Experts of a small language model: width 256, 3396 steps.
Below are experts of layer 11 (counted from 0) of a mixture-of-experts language model. Rows are named router (the router's row for the expert), down (a neuron's output weights, with its number) and show model dimensions 0-255. Each number is 50 + 12 x the weight over its row's rms, rounded and kept within 0 to 99.
Before each expert's rows: a language model's description of what the expert responds to. This comes from a sample of Wikipedia text that the model never trained on.

# expert 39
What it handles: Leading digits of years, scores and figures, mostly 1 and 2, in tables and citations, such as 1922, 2008, 1:00.16.
router:38 59 46 72 75 71 48 57 48 51 61 33 23 34 35 60 51 46 74 66 60 52 45 58 54 63 42 45 44 70 57 83 76 59 50 67 62 73 49 37 39 37 51 55 40 51 63 38 55 38 64 52 42 50 72 59 57 64 28 50 77 40 36 54 54 58 40 60 57 73 62 54 60 48 50 58 49 58 58 55 55 54 53 38 67 39 45 56 43 54 51 41 50 67 32 24 57 43 40 71 51 45 36 62 48 68 40 42 58 43 46 51 45 47 27 74 39 60 60 57 55 67 53 43 39 40 32 57 58 45 42 46 51 60 45 46 63 56 50 70 52 53 49 43 46 61 63 45 38 37 56 36 49 55 44 36 31 54 65 73 50 40 36 36 50 45 71 33 35 38 58 51 51 39 37 62 36 59 44 48 43 53 50 57 48 52 38 65 55 71 60 54 51 69 57 68 48 52 41 68 60 14 51 35 55 36 51 56 28 53 40 63 66 41 41 56 50 28 55 53 45 48 66 48 46 55 69 62 47 62 71 44 77 23 49 54 76 61 45 55 36 46 39 41 36 40 49 49 28 49 40 63 45 41 42 25
down0:40 74 21 74 54 55 34 62 46 57 46 54 51 47 52 33 50 55 45 46 32 69 51 47 52 57 54 36 38 49 55 50 54 58 56 40 47 49 45 40 38 50 33 41 30 38 68 39 61 55 51 38 52 35 40 52 49 71 43 46 33 57 46 53 50 51 39 68 48 55 48 53 58 42 35 46 52 51 40 54 55 42 46 53 50 51 55 53 37 70 69 45 64 35 35 52 40 28 57 56 37 70 62 52 52 42 43 63 70 39 47 35 32 41 41 43 40 74 53 66 59 50 31 51 42 52 63 59 35 56 53 84 10 75 65 61 40 59 51 49 52 56 49 57 87 34 44 69 36 46 30 52 27 50 40 57 48 35 51 44 51 38 77 57 71 50 47 62 59 57 51 58 64 55 42 45 37 38 58 39 71 60 45 62 48 58 59 35 62 42 60 36 49 58 27 53 55 62 47 46 56 45 39 44 43 50 62 41 61 36 48 51 53 65 53 35 70 49 62 52 46 42 44 34 42 71 64 30 97 58 50 73 53 59 44 38 44 35 52 41 67 19 47 56 47 36 38 68 41 56 51 49 58 65 43 44

# expert 9
What it handles: Pipe separators, dashes and decimal points between numbers in sports tables and data, also chess notation, such as | 9, 16–5, 22.8.
router:52 46 37 30 46 46 25 43 58 56 81 45 26 65 48 54 45 24 28 52 60 43 35 45 34 55 52 52 61 57 75 34 46 50 55 53 54 53 65 40 73 75 41 53 52 36 39 37 50 39 42 74 47 64 55 51 31 68 53 52 49 49 38 25 56 78 36 64 63 48 60 35 72 39 39 38 50 40 56 59 57 37 58 45 30 54 50 58 46 40 63 53 53 51 41 54 38 63 45 60 53 34 40 73 64 44 67 62 73 51 36 30 39 46 59 50 32 54 26 49 51 39 52 53 49 54 61 63 47 49 36 49 41 37 57 45 56 53 50 34 65 67 47 31 42 41 58 57 67 58 48 52 59 65 35 66 30 56 50 39 44 48 45 36 42 73 65 42 53 30 39 41 54 40 44 42 72 46 47 55 57 48 47 65 53 50 53 53 39 60 38 60 24 39 46 57 52 36 71 55 51 41 36 56 33 58 55 45 37 69 71 33 53 34 49 55 59 45 51 41 71 37 28 58 49 79 46 32 48 36 62 58 60 38 40 47 57 47 50 75 37 50 63 58 71 22 57 67 44 43 62 50 41 32 42 42
down0:48 40 54 44 61 45 50 31 49 47 57 44 55 56 43 17 50 40 37 35 50 77 64 49 52 59 46 66 64 56 40 31 34 41 72 36 44 43 28 42 37 43 56 38 59 56 51 56 54 63 48 63 66 48 54 54 63 42 24 45 45 51 54 75 53 38 33 60 37 40 43 47 53 52 35 23 43 45 45 53 52 60 68 28 32 34 58 40 50 77 59 66 48 73 30 35 47 50 57 63 61 62 45 65 52 56 63 54 46 57 56 48 26 52 60 53 46 41 60 60 59 20 62 43 51 53 45 52 59 54 51 59 72 48 34 65 42 36 45 31 45 22 44 55 56 55 52 43 46 46 41 51 46 30 47 52 47 43 48 60 53 49 32 45 68 57 54 26 40 57 47 52 59 53 28 64 37 52 48 58 54 72 59 42 57 39 36 70 65 42 52 48 61 54 52 62 61 51 55 31 50 51 61 69 47 26 43 38 26 52 46 49 55 54 43 41 69 43 47 63 66 57 34 57 66 47 63 53 60 51 18 61 98 31 38 68 62 62 53 49 51 51 60 78 66 43 58 48 55 65 49 56 32 37 60 43

# expert 41
What it handles: Digit groups completing four-digit years after a leading 1 or 2, in dates and ranges, such as 1-917, 2-017, 1-854.
router:32 43 48 70 42 51 34 51 51 54 40 37 43 39 82 49 28 45 57 66 51 53 29 43 62 65 48 37 27 55 52 58 70 41 46 65 28 65 57 31 42 40 52 41 59 29 50 36 71 35 36 30 42 40 54 52 63 72 60 71 43 52 60 40 59 43 42 64 63 42 43 27 56 50 31 45 42 63 43 34 40 43 61 46 68 75 38 41 59 41 64 39 54 65 54 45 45 45 63 82 45 66 67 41 52 57 49 47 47 31 27 34 46 35 27 51 53 46 60 47 65 47 65 59 43 65 50 45 63 56 52 36 17 27 52 51 43 63 22 41 28 71 57 62 72 61 52 59 32 53 59 52 46 56 59 43 44 53 48 83 50 38 47 56 53 44 55 64 44 67 42 38 55 48 39 42 45 53 65 34 38 55 58 65 41 56 68 47 44 48 50 48 44 59 54 63 39 56 52 45 64 45 61 72 57 46 55 57 62 45 53 44 64 41 48 59 30 46 31 65 49 44 65 42 40 65 53 57 50 40 46 50 78 40 74 65 36 50 60 55 50 44 37 35 29 49 57 51 47 38 54 65 59 43 37 39
down3:37 52 55 47 65 48 38 49 56 38 53 37 45 43 27 65 40 34 53 53 52 70 55 51 43 35 58 62 68 46 56 29 62 38 44 43 42 60 58 69 34 51 36 30 29 37 47 35 47 38 48 42 46 54 44 46 64 50 49 46 37 60 62 42 48 36 52 41 60 69 46 42 71 60 68 39 53 39 37 44 61 47 38 34 60 76 58 57 58 59 44 42 39 56 78 58 25 50 52 35 60 44 36 37 57 56 64 59 40 51 92 62 51 72 38 45 54 55 63 68 55 21 35 44 74 46 58 52 35 38 42 62 55 50 64 75 62 39 50 40 41 59 60 51 55 42 47 50 64 48 38 53 66 43 46 47 62 27 45 65 40 37 39 41 51 34 49 48 43 32 56 56 55 47 43 76 51 67 48 33 53 36 53 45 40 73 41 57 63 51 56 36 70 36 70 65 49 58 83 58 33 58 51 54 61 49 39 55 40 62 67 48 51 63 69 49 47 39 53 38 55 52 47 30 49 19 43 61 44 62 36 59 50 38 48 61 65 54 37 47 63 59 49 55 59 20 52 55 21 58 45 41 48 40 47 76

# expert 61
What it handles: Spaces and pipes after player names before minute marks in football goal lists, table cells before dates or numbers, and "On" opening date sentences.
router:44 47 34 64 62 55 37 76 46 25 75 55 35 30 34 65 45 61 50 58 47 41 76 55 37 47 46 44 49 53 43 38 51 54 45 53 61 39 41 36 73 57 44 55 28 86 45 38 47 64 52 46 50 54 45 46 34 42 41 16 67 47 34 51 36 43 47 40 41 58 55 56 54 50 65 34 46 42 53 38 37 17 43 47 55 61 69 58 42 41 46 59 23 36 69 59 40 36 48 61 55 38 57 53 67 50 55 44 40 50 67 61 43 39 65 59 45 62 61 40 33 59 53 70 56 53 65 74 37 30 62 49 41 50 64 73 84 55 47 57 42 41 64 35 30 51 31 48 42 59 36 67 51 49 55 61 55 47 64 59 33 60 40 64 60 41 62 49 50 54 43 41 60 50 56 51 69 52 61 61 70 37 66 58 52 51 52 44 36 59 35 20 31 54 45 47 57 29 39 59 45 47 30 61 62 52 35 47 47 62 44 63 55 35 35 57 42 58 60 57 44 74 66 57 60 65 30 32 55 35 40 47 49 61 45 71 45 34 56 53 45 56 37 66 56 61 58 56 46 42 38 51 47 39 60 63
down0:27 52 58 74 54 34 46 55 42 51 39 60 58 50 77 56 36 68 44 78 31 48 47 59 62 57 34 35 35 53 50 38 40 52 30 54 60 67 50 22 50 47 36 45 35 45 50 41 51 51 65 54 37 58 36 49 49 59 49 33 38 51 57 77 64 64 63 22 68 40 64 28 41 22 54 63 45 41 73 52 57 43 57 28 71 48 36 79 57 41 50 36 64 43 59 50 55 65 53 42 64 38 67 44 56 66 47 49 32 45 44 59 39 28 45 66 62 69 27 53 60 55 63 39 40 45 53 66 61 43 44 42 44 33 56 48 39 44 49 56 44 25 60 63 49 64 52 53 60 48 35 61 14 51 65 64 53 54 54 48 52 48 44 41 68 62 48 55 46 66 46 55 43 54 52 47 51 49 51 44 24 45 50 70 37 33 43 62 41 43 40 44 54 32 64 45 69 54 37 55 57 50 48 52 54 57 83 45 55 65 53 41 66 40 39 56 55 30 28 73 52 60 45 71 68 71 58 36 46 60 44 51 52 51 39 60 63 47 56 52 63 51 55 33 47 29 46 45 63 51 39 39 40 40 54 45

# expert 35
What it handles: Single capital letters opening a word split into pieces, often after a line break, with or of, such as R in RFID, F-250, D in Data.
router:66 40 54 35 45 68 48 33 34 52 50 36 48 50 60 37 43 43 43 63 54 43 50 56 55 58 55 74 64 38 68 41 56 45 64 71 36 40 49 43 73 40 43 44 60 35 52 59 61 30 63 32 64 54 53 65 62 58 48 61 48 27 49 49 32 41 53 50 74 56 51 46 60 57 65 47 60 29 55 53 65 55 44 66 73 69 42 75 64 40 52 53 68 59 46 47 52 61 32 22 68 59 37 32 42 55 45 53 45 32 52 43 58 43 82 20 56 39 31 63 52 50 47 68 34 33 42 47 42 57 45 54 50 42 18 34 38 56 59 55 59 32 67 40 45 49 71 55 46 41 46 44 39 32 67 48 52 31 60 59 65 40 51 52 43 57 66 64 60 45 59 49 44 53 62 48 45 39 34 37 34 35 21 58 61 61 17 47 64 50 41 64 46 57 47 25 52 42 37 61 56 44 58 51 39 67 49 34 44 60 65 44 32 65 71 54 47 45 64 59 28 36 51 39 52 61 57 40 67 48 63 43 54 61 59 75 46 58 43 33 46 59 43 46 39 58 59 58 51 52 56 47 37 25 64 59
down0:64 55 61 42 23 59 59 45 31 47 40 27 49 43 42 62 44 51 68 52 64 59 57 48 40 65 50 49 55 42 78 56 70 63 55 57 60 52 39 49 55 37 41 45 42 39 57 55 61 62 57 36 47 43 29 50 49 35 48 51 36 60 40 57 30 36 48 69 44 57 57 47 58 46 61 25 32 55 70 39 50 62 51 44 56 71 44 63 60 45 49 47 31 55 35 44 43 49 36 43 41 42 18 61 47 56 37 24 87 63 42 54 30 51 62 50 59 59 53 53 57 62 76 56 52 38 48 46 57 49 45 45 37 69 39 35 48 67 45 61 48 58 52 35 31 60 56 49 67 41 76 59 53 47 65 46 59 38 30 57 46 43 46 60 40 53 74 73 43 31 63 34 26 44 34 58 78 41 51 60 58 44 48 60 51 57 61 48 48 49 55 32 54 43 61 58 36 87 76 58 41 50 43 48 35 56 49 27 68 48 43 41 54 55 27 21 43 44 72 59 33 21 56 42 42 53 51 62 56 55 57 38 46 44 48 40 62 40 31 63 46 51 60 64 66 48 50 55 44 68 49 62 49 45 51 47

# expert 57
What it handles: Line breaks, opening quotes and parentheses that begin song, album or film titles and dates, such as " before a title, ( before 1993.
router:34 42 74 24 38 53 54 59 34 30 35 53 28 39 39 48 62 51 57 59 67 47 49 53 46 47 78 62 53 57 73 42 43 62 63 54 28 24 46 31 74 50 46 77 57 47 37 50 39 49 54 49 36 41 46 41 57 39 41 49 60 41 49 62 41 30 24 57 52 37 49 47 54 45 55 48 49 54 60 42 41 33 58 31 37 36 50 52 56 45 35 40 51 69 66 60 51 25 46 34 43 43 48 58 65 68 37 31 49 39 52 36 36 50 44 48 54 58 48 52 23 49 59 31 58 40 68 44 49 64 50 42 50 36 42 42 56 47 50 66 57 46 35 55 33 51 63 51 27 73 43 44 39 57 60 49 54 54 49 44 40 59 39 54 41 72 39 42 70 33 77 61 47 76 63 32 43 43 44 27 43 43 64 58 51 61 37 35 72 56 54 72 74 40 40 37 50 44 67 63 48 56 62 44 43 41 31 55 37 40 63 62 23 70 40 49 35 44 56 41 50 46 79 50 74 36 36 42 64 58 47 54 53 55 50 51 48 51 49 49 63 34 63 49 68 68 41 40 55 55 61 59 31 62 41 55
down0:31 57 55 19 53 36 52 26 42 45 34 46 60 48 22 54 53 31 51 44 40 68 50 60 36 61 44 68 74 53 41 50 31 47 84 70 54 32 50 50 58 43 53 46 45 42 34 60 42 48 32 33 65 38 47 55 45 47 43 45 59 59 61 85 57 57 38 58 51 40 55 50 39 39 58 62 43 45 68 58 47 37 65 43 54 52 52 28 38 78 57 70 61 36 53 33 54 47 44 50 57 73 39 45 64 58 51 60 60 41 28 34 45 58 35 51 55 63 69 63 40 50 40 56 51 31 49 52 57 55 54 52 69 37 72 62 72 73 41 48 42 47 56 40 37 47 47 52 59 54 71 49 39 56 48 38 42 61 32 63 36 57 57 63 45 57 50 67 44 51 38 62 78 44 46 58 38 47 41 25 63 60 40 43 55 31 59 43 48 48 66 64 63 54 30 47 75 40 51 62 64 38 66 31 38 43 70 55 53 52 55 38 42 50 37 76 52 46 64 50 47 52 43 63 50 31 35 43 47 55 24 47 38 49 59 57 54 32 55 45 46 39 55 46 55 47 65 54 41 81 59 37 54 32 38 43

# expert 7
What it handles: Tokens right before or inside a digit string: score dashes, "in"/"on" before years and dates, decimal points, coordinates, "(age", "(born".
router:44 64 50 44 34 50 28 37 38 52 32 33 25 40 69 57 41 56 49 52 59 55 63 59 39 30 50 46 46 57 35 27 60 34 64 52 54 67 64 41 55 47 64 39 54 47 43 49 41 39 49 58 59 46 64 48 58 53 34 59 57 85 39 72 66 65 51 52 53 71 66 58 34 23 62 44 45 61 43 52 49 52 66 30 49 53 50 33 32 53 53 51 37 51 45 47 47 30 41 61 55 35 53 69 48 52 43 29 36 59 33 76 53 60 47 61 50 32 45 63 44 36 62 49 51 33 42 52 52 49 46 35 67 43 70 61 53 38 56 55 44 52 54 31 31 39 63 54 52 55 62 34 62 42 35 37 44 66 66 71 57 58 40 64 74 61 57 45 56 32 42 59 60 58 63 36 60 25 47 25 27 49 53 37 53 49 53 61 47 59 65 58 67 48 53 63 64 63 73 36 52 58 31 45 37 35 40 59 37 43 56 49 68 66 40 43 36 30 41 63 56 41 41 62 46 62 48 67 42 45 41 63 43 67 55 33 38 48 53 42 54 70 23 58 65 38 61 61 38 28 38 50 68 67 47 44
down0:51 45 53 39 43 65 38 45 41 57 63 42 54 44 46 45 53 36 29 60 46 69 40 42 46 52 65 72 53 43 50 55 34 47 37 43 45 64 29 35 48 48 54 53 45 55 55 49 58 66 50 49 53 54 57 37 55 53 47 49 48 60 46 34 53 84 36 39 28 49 54 51 58 61 49 42 53 81 35 76 45 59 37 80 64 64 53 42 48 47 30 52 59 66 59 58 50 75 56 45 53 20 51 39 57 44 61 41 54 72 56 61 51 41 57 33 61 52 55 67 41 27 67 47 49 59 61 46 43 46 53 58 45 39 40 48 61 50 46 35 39 44 45 58 29 51 62 61 54 42 51 63 30 26 30 48 51 44 72 53 36 58 46 62 67 40 30 61 60 46 32 42 49 70 66 61 41 76 78 37 55 33 26 56 62 48 37 56 49 40 43 48 47 53 54 45 61 53 18 31 47 66 57 49 68 33 45 58 24 63 47 43 59 38 30 47 68 53 58 35 59 45 51 69 55 42 56 63 56 49 63 27 73 53 40 45 54 44 57 75 49 32 52 70 45 51 40 67 23 60 42 49 57 52 36 28

# expert 33
What it handles: Japanese, Thai and Korean byte pieces, name fragments, and numbers in dates or table cells, such as ub in Mitsubishi, お, 12.
router:68 38 40 34 30 50 65 48 51 65 58 82 57 64 36 47 44 74 68 57 38 60 47 53 63 51 41 35 41 52 56 56 21 72 60 48 60 45 34 48 65 28 51 38 64 47 58 54 61 52 51 65 46 63 48 47 43 51 52 60 48 35 43 42 52 56 51 76 54 47 55 65 55 44 54 44 69 38 65 34 45 40 41 51 45 49 41 35 35 54 38 43 55 55 47 34 52 53 53 33 54 64 33 48 56 47 42 73 31 48 56 43 57 64 45 47 35 46 32 33 39 42 54 44 42 15 44 49 33 52 66 55 28 46 69 46 55 53 54 54 46 50 79 33 40 55 44 60 64 50 54 45 36 60 74 56 65 50 51 63 72 64 55 58 38 31 47 63 39 47 49 76 49 43 43 49 43 54 58 42 62 67 49 46 38 53 52 35 49 50 49 44 43 68 49 47 54 47 16 51 38 32 56 43 38 30 38 33 30 61 54 51 67 53 39 47 28 31 27 54 73 62 44 65 41 50 63 33 40 60 76 43 65 39 40 51 56 77 57 25 64 42 63 49 71 29 51 41 50 56 59 75 41 44 53 46
down0:28 63 32 64 51 43 54 40 37 51 51 58 69 39 27 67 38 45 43 60 56 41 52 34 36 56 61 27 49 57 44 40 42 60 47 57 49 31 48 59 65 53 41 70 28 23 81 73 76 51 46 66 52 60 32 66 64 51 54 49 41 49 60 39 51 67 68 45 58 65 43 44 50 42 30 35 75 41 49 19 36 44 59 57 31 60 53 42 37 44 44 78 38 52 47 56 62 46 64 42 25 21 42 74 48 47 40 71 51 27 71 50 64 44 45 43 32 43 42 68 54 47 66 54 47 31 43 58 60 49 57 54 62 50 36 29 39 62 65 62 52 58 73 56 62 50 55 59 30 50 57 54 36 52 42 60 62 45 51 53 62 56 38 46 43 48 68 24 30 33 62 37 43 62 34 67 60 50 52 30 53 63 44 69 72 44 57 51 60 52 48 58 40 38 40 63 59 56 48 60 48 55 32 46 43 57 55 25 35 53 33 65 62 49 42 52 50 42 58 59 54 60 55 30 56 35 34 46 44 63 47 48 63 31 60 59 44 50 63 48 59 54 47 54 49 51 54 59 44 60 44 55 57 50 60 27

# expert 36
What it handles: Full stops and closing punctuation at sentence or paragraph end, often glued to word endings, such as museum., Wales., ")."
router:54 49 38 48 64 49 29 36 28 31 56 43 27 60 38 61 49 55 46 54 48 61 29 47 73 65 39 66 47 76 42 32 37 61 33 42 30 34 60 44 37 57 25 53 62 50 39 44 34 53 39 62 56 48 27 70 31 29 44 61 54 54 67 61 28 52 41 50 53 53 67 36 52 70 34 63 51 39 53 46 37 42 67 35 28 67 46 38 54 48 41 41 40 58 37 43 43 31 53 30 60 44 50 48 40 63 59 63 53 52 52 53 65 53 64 52 55 52 52 60 37 43 34 61 49 50 57 42 54 39 30 30 66 55 60 60 55 65 20 46 57 40 54 51 63 71 76 54 60 63 59 58 50 48 22 35 35 45 61 58 48 46 24 55 54 70 41 63 38 51 44 58 49 73 28 46 38 50 65 47 51 36 75 39 47 45 33 37 42 52 45 60 47 61 47 51 46 42 63 30 58 52 59 33 75 54 36 56 58 45 32 56 39 63 41 58 31 36 60 40 69 66 37 37 59 33 45 46 47 61 37 64 51 51 64 37 54 42 46 57 59 63 41 55 63 63 34 72 60 49 37 44 44 48 39 32
down0:52 36 61 54 30 79 63 46 77 59 43 54 40 62 45 45 45 36 43 60 39 71 56 61 79 46 58 41 68 47 54 37 44 43 50 56 29 56 53 53 54 45 37 48 36 60 58 60 52 48 39 55 50 59 49 49 34 42 67 65 54 41 52 37 46 61 44 56 54 66 48 42 55 37 53 35 36 48 64 60 56 47 43 43 53 57 42 52 61 59 43 38 54 62 58 37 18 49 60 49 41 47 50 47 56 53 54 56 28 68 44 50 22 38 21 40 64 44 44 57 53 37 48 37 51 35 63 79 29 61 56 47 23 62 50 38 46 29 57 49 78 39 42 67 80 59 59 38 49 59 64 61 26 42 46 36 51 67 41 33 31 57 35 58 56 50 74 62 48 34 80 56 48 56 52 25 56 70 52 34 35 41 50 70 56 34 30 40 46 64 30 49 47 50 65 47 51 53 37 48 35 62 51 61 44 64 57 28 42 63 49 50 33 64 49 61 50 52 52 52 56 44 51 66 37 50 60 66 49 67 52 53 81 49 43 51 66 37 57 29 62 55 24 48 45 35 44 51 58 59 69 42 62 35 43 46

# expert 37
What it handles: Numbers, letters and separators within dense numeric data: asteroid designations (2006 SL), statistics tables, decimals, ISBN, coordinates, JPL/MPC rows.
router:60 50 50 63 53 59 34 49 36 46 47 47 43 59 47 42 31 49 72 74 64 39 38 68 60 41 56 80 63 51 63 50 53 44 53 30 52 59 23 50 85 35 72 39 47 31 57 46 40 38 43 42 35 64 48 56 48 64 31 49 48 27 59 41 32 46 71 51 63 58 59 45 31 66 65 72 34 42 42 51 50 64 57 36 26 64 54 53 52 40 44 55 57 67 51 41 50 30 51 54 71 32 60 63 40 53 45 27 60 60 58 53 30 82 57 59 47 56 33 57 46 69 65 65 57 42 44 45 33 43 56 56 47 50 59 38 64 63 48 65 61 59 61 51 60 48 48 70 59 42 53 64 62 42 56 42 21 29 37 54 45 22 55 52 53 39 67 46 59 50 49 31 37 55 60 54 64 48 45 54 33 43 54 53 44 66 56 52 30 65 85 67 50 64 56 58 54 44 52 39 49 63 47 46 36 37 47 37 49 55 56 48 42 52 51 46 26 35 53 62 64 41 68 33 47 43 39 54 62 61 51 40 56 62 55 58 22 47 43 56 47 65 46 55 62 42 49 42 68 60 70 45 42 56 65 25
down0:48 59 35 52 56 36 57 43 45 52 50 58 63 45 61 52 61 56 45 72 49 56 39 38 57 73 37 28 49 54 49 60 60 52 58 68 48 78 43 41 47 60 64 63 56 36 56 58 56 58 45 67 56 60 57 50 31 68 55 46 33 56 49 48 48 42 78 53 60 54 45 47 59 45 28 45 55 71 43 35 49 78 42 59 47 34 62 27 24 56 59 56 32 48 69 49 31 48 39 66 65 46 65 46 42 47 55 54 33 30 35 42 63 53 35 47 51 74 36 51 29 36 53 50 61 50 50 37 53 36 48 56 60 67 57 42 39 79 39 56 49 49 57 70 51 47 46 53 53 49 36 50 31 56 44 43 39 49 59 38 64 51 45 43 43 56 38 50 41 40 73 61 66 58 69 71 43 44 52 49 29 60 44 47 59 59 36 38 39 53 40 60 43 56 57 41 46 49 57 57 50 45 47 35 59 55 35 49 59 66 62 44 38 66 48 21 70 70 62 29 55 21 41 46 49 45 65 37 86 39 61 67 67 27 58 44 36 52 21 63 44 39 30 58 24 50 67 36 63 40 35 49 39 55 38 40

# expert 18
What it handles: Word-starting single letters, mostly C, N, D and lowercase c, d, p, n, after commas, colons or pipes, such as c(a.), c(ourageous), S(askatchewan).
router:54 46 32 48 31 70 52 46 51 61 41 39 54 48 62 42 45 31 47 58 64 49 68 54 47 46 64 85 55 36 47 38 54 60 43 78 42 31 60 42 46 43 47 43 54 49 44 43 51 54 34 60 60 45 41 37 62 60 42 64 35 46 43 58 27 49 32 42 70 33 47 65 56 68 58 46 49 39 52 68 62 59 56 58 64 60 63 52 42 36 32 73 54 46 45 52 73 46 43 50 69 61 42 34 50 42 37 60 31 61 39 59 65 57 58 27 62 55 48 71 51 42 41 59 40 28 42 60 36 60 47 38 44 44 24 34 38 40 30 43 70 53 50 33 53 34 61 44 54 40 53 53 48 40 60 42 49 30 60 45 63 44 36 41 51 68 29 35 57 38 59 49 63 43 47 23 56 35 53 39 29 69 44 58 48 59 27 27 41 42 36 60 46 52 41 43 42 22 54 63 52 55 58 25 35 61 40 48 41 65 21 61 29 62 63 48 64 39 49 48 35 47 57 63 56 54 44 42 60 40 55 65 52 72 36 66 51 74 47 53 42 61 54 46 33 56 74 56 66 56 48 37 41 30 58 40
down0:67 38 37 60 55 56 53 65 64 52 52 29 45 56 42 55 72 33 54 61 64 30 57 44 44 32 48 51 78 32 74 49 38 48 23 49 43 65 12 50 73 64 59 26 49 60 37 65 42 38 43 63 48 52 44 35 64 71 65 57 53 68 48 50 37 38 36 38 61 62 61 57 88 59 43 48 41 53 10 53 38 70 47 46 67 70 46 45 64 57 57 58 43 55 52 56 36 62 35 56 56 57 53 48 48 44 35 70 30 54 53 37 47 64 66 47 68 55 31 62 49 34 40 29 57 47 61 55 57 42 55 44 42 50 69 50 62 52 56 34 57 43 53 55 55 40 62 75 45 59 49 46 52 21 55 55 40 51 54 73 39 36 47 51 62 54 48 66 47 53 33 56 36 40 46 38 47 54 61 29 52 54 60 48 41 52 43 43 66 58 58 26 44 46 55 60 63 55 62 39 49 41 48 53 51 69 51 41 43 52 60 36 46 51 46 34 60 65 45 53 45 42 35 47 42 39 46 63 56 37 57 50 38 53 42 56 64 24 30 39 60 63 35 59 68 48 67 41 27 46 37 35 30 63 51 57

# expert 13
What it handles: Double line breaks and == heading markers that open or close wiki section titles, especially after infobox lines or navigation rows ("← 2006 · … →").
router:51 64 62 50 64 64 39 70 46 53 39 51 18 54 27 68 60 50 67 50 48 31 32 41 50 50 54 26 66 45 41 31 47 59 63 43 44 50 17 47 42 50 58 44 56 48 64 43 51 52 48 44 42 58 35 40 26 46 55 43 46 57 45 55 32 31 42 44 53 20 60 56 40 46 57 68 47 32 37 58 21 69 60 50 39 76 34 70 63 60 42 64 32 80 41 49 53 38 28 31 58 53 74 55 48 54 49 51 57 57 52 50 59 65 53 58 36 49 53 55 24 45 75 43 43 44 35 54 51 40 57 31 54 64 47 71 57 46 41 47 54 60 40 44 46 42 49 72 45 60 44 49 66 35 69 43 56 47 54 40 52 34 45 38 64 58 54 53 54 39 59 47 36 53 43 61 49 44 49 54 58 35 50 39 69 57 52 59 48 62 38 70 26 68 45 42 45 50 43 64 53 61 38 24 44 37 40 69 34 42 28 58 60 64 39 42 38 52 60 42 52 51 51 59 72 43 47 49 60 49 32 53 43 63 36 42 53 60 39 53 33 59 71 25 64 56 51 58 62 40 27 66 45 56 31 28
down0:43 45 42 49 37 37 28 40 57 48 47 44 49 51 58 43 68 57 69 66 49 50 66 46 78 43 45 58 42 45 47 44 39 46 37 61 40 50 72 44 48 62 53 42 47 43 44 45 49 37 42 62 46 54 58 59 47 53 58 53 40 62 42 61 50 50 59 54 57 76 46 48 46 32 45 30 51 61 51 57 48 46 47 55 55 47 39 51 49 53 54 49 49 51 44 40 48 27 43 41 43 52 56 34 55 67 47 24 41 54 30 50 42 49 63 61 54 51 37 40 65 65 55 63 53 69 43 42 48 59 55 30 55 57 58 56 52 53 45 58 44 55 49 41 58 42 51 50 58 50 30 50 61 47 53 48 32 36 36 57 40 33 53 51 51 48 60 32 44 54 34 38 46 58 42 59 51 55 40 64 34 48 49 49 46 55 62 51 34 67 59 40 40 43 53 46 49 47 51 42 53 56 39 43 48 56 44 37 31 60 65 49 44 55 43 99 64 41 51 64 53 57 76 48 70 47 48 37 34 43 47 47 72 37 70 55 54 58 57 48 40 57 57 49 48 60 53 42 38 55 48 60 58 38 39 53

# expert 55
What it handles: Bare spaces, table pipes and function words (of the, in, a, about) before numbers in tables and prose, and "om" in nomadic/nominal.
router:55 58 58 47 53 75 34 49 56 48 47 32 48 58 55 56 49 53 63 44 56 60 66 65 62 52 21 65 62 61 59 39 37 49 53 47 41 32 42 36 46 70 78 50 47 44 55 45 44 53 68 63 62 57 54 58 35 66 25 53 35 44 35 54 46 34 36 58 56 58 46 82 43 36 40 52 53 37 62 33 52 51 54 45 49 41 33 39 60 50 55 68 52 53 30 34 45 45 40 55 54 18 33 48 62 52 68 27 26 62 51 54 43 67 68 61 45 42 41 59 53 39 31 50 41 28 61 66 56 55 46 38 44 31 53 55 55 67 53 57 50 46 43 57 40 35 46 56 58 60 48 44 47 65 50 47 66 63 55 54 49 52 44 63 66 56 47 17 74 22 61 52 49 60 74 56 61 36 48 62 30 47 50 51 64 44 72 35 49 48 56 41 30 63 65 55 37 62 46 69 55 42 38 66 38 30 46 49 39 48 57 45 18 67 76 47 37 66 53 59 47 48 51 68 63 47 54 80 44 45 36 57 60 63 35 47 29 56 26 56 56 46 64 60 56 50 60 60 44 28 63 58 63 59 53 44
down0:40 37 20 53 40 54 45 35 52 58 48 53 48 32 49 49 47 48 50 51 59 55 53 45 64 62 58 58 59 70 75 34 56 28 75 67 27 68 58 34 63 46 34 53 57 39 52 67 37 48 51 48 62 43 35 31 46 56 40 45 60 44 53 59 32 47 53 39 68 69 64 55 45 37 52 31 47 52 73 54 38 36 58 51 55 53 26 38 43 26 70 41 47 61 50 52 50 55 70 32 70 28 42 49 69 66 66 51 35 51 37 61 57 64 71 62 47 43 55 28 34 30 57 71 69 47 41 39 44 47 55 69 57 47 56 43 56 59 53 64 49 45 50 51 45 27 58 50 62 43 54 77 75 38 47 54 37 61 52 75 42 60 40 44 48 37 51 34 74 51 66 37 38 37 38 59 35 33 59 53 46 55 50 52 55 53 61 35 42 47 61 32 31 56 55 61 68 64 64 52 53 53 29 40 49 47 64 59 47 52 76 36 34 21 42 49 41 28 54 41 56 60 41 51 43 57 54 57 46 48 20 31 58 60 41 56 55 52 44 63 49 64 67 64 36 54 40 48 46 47 58 33 42 53 51 69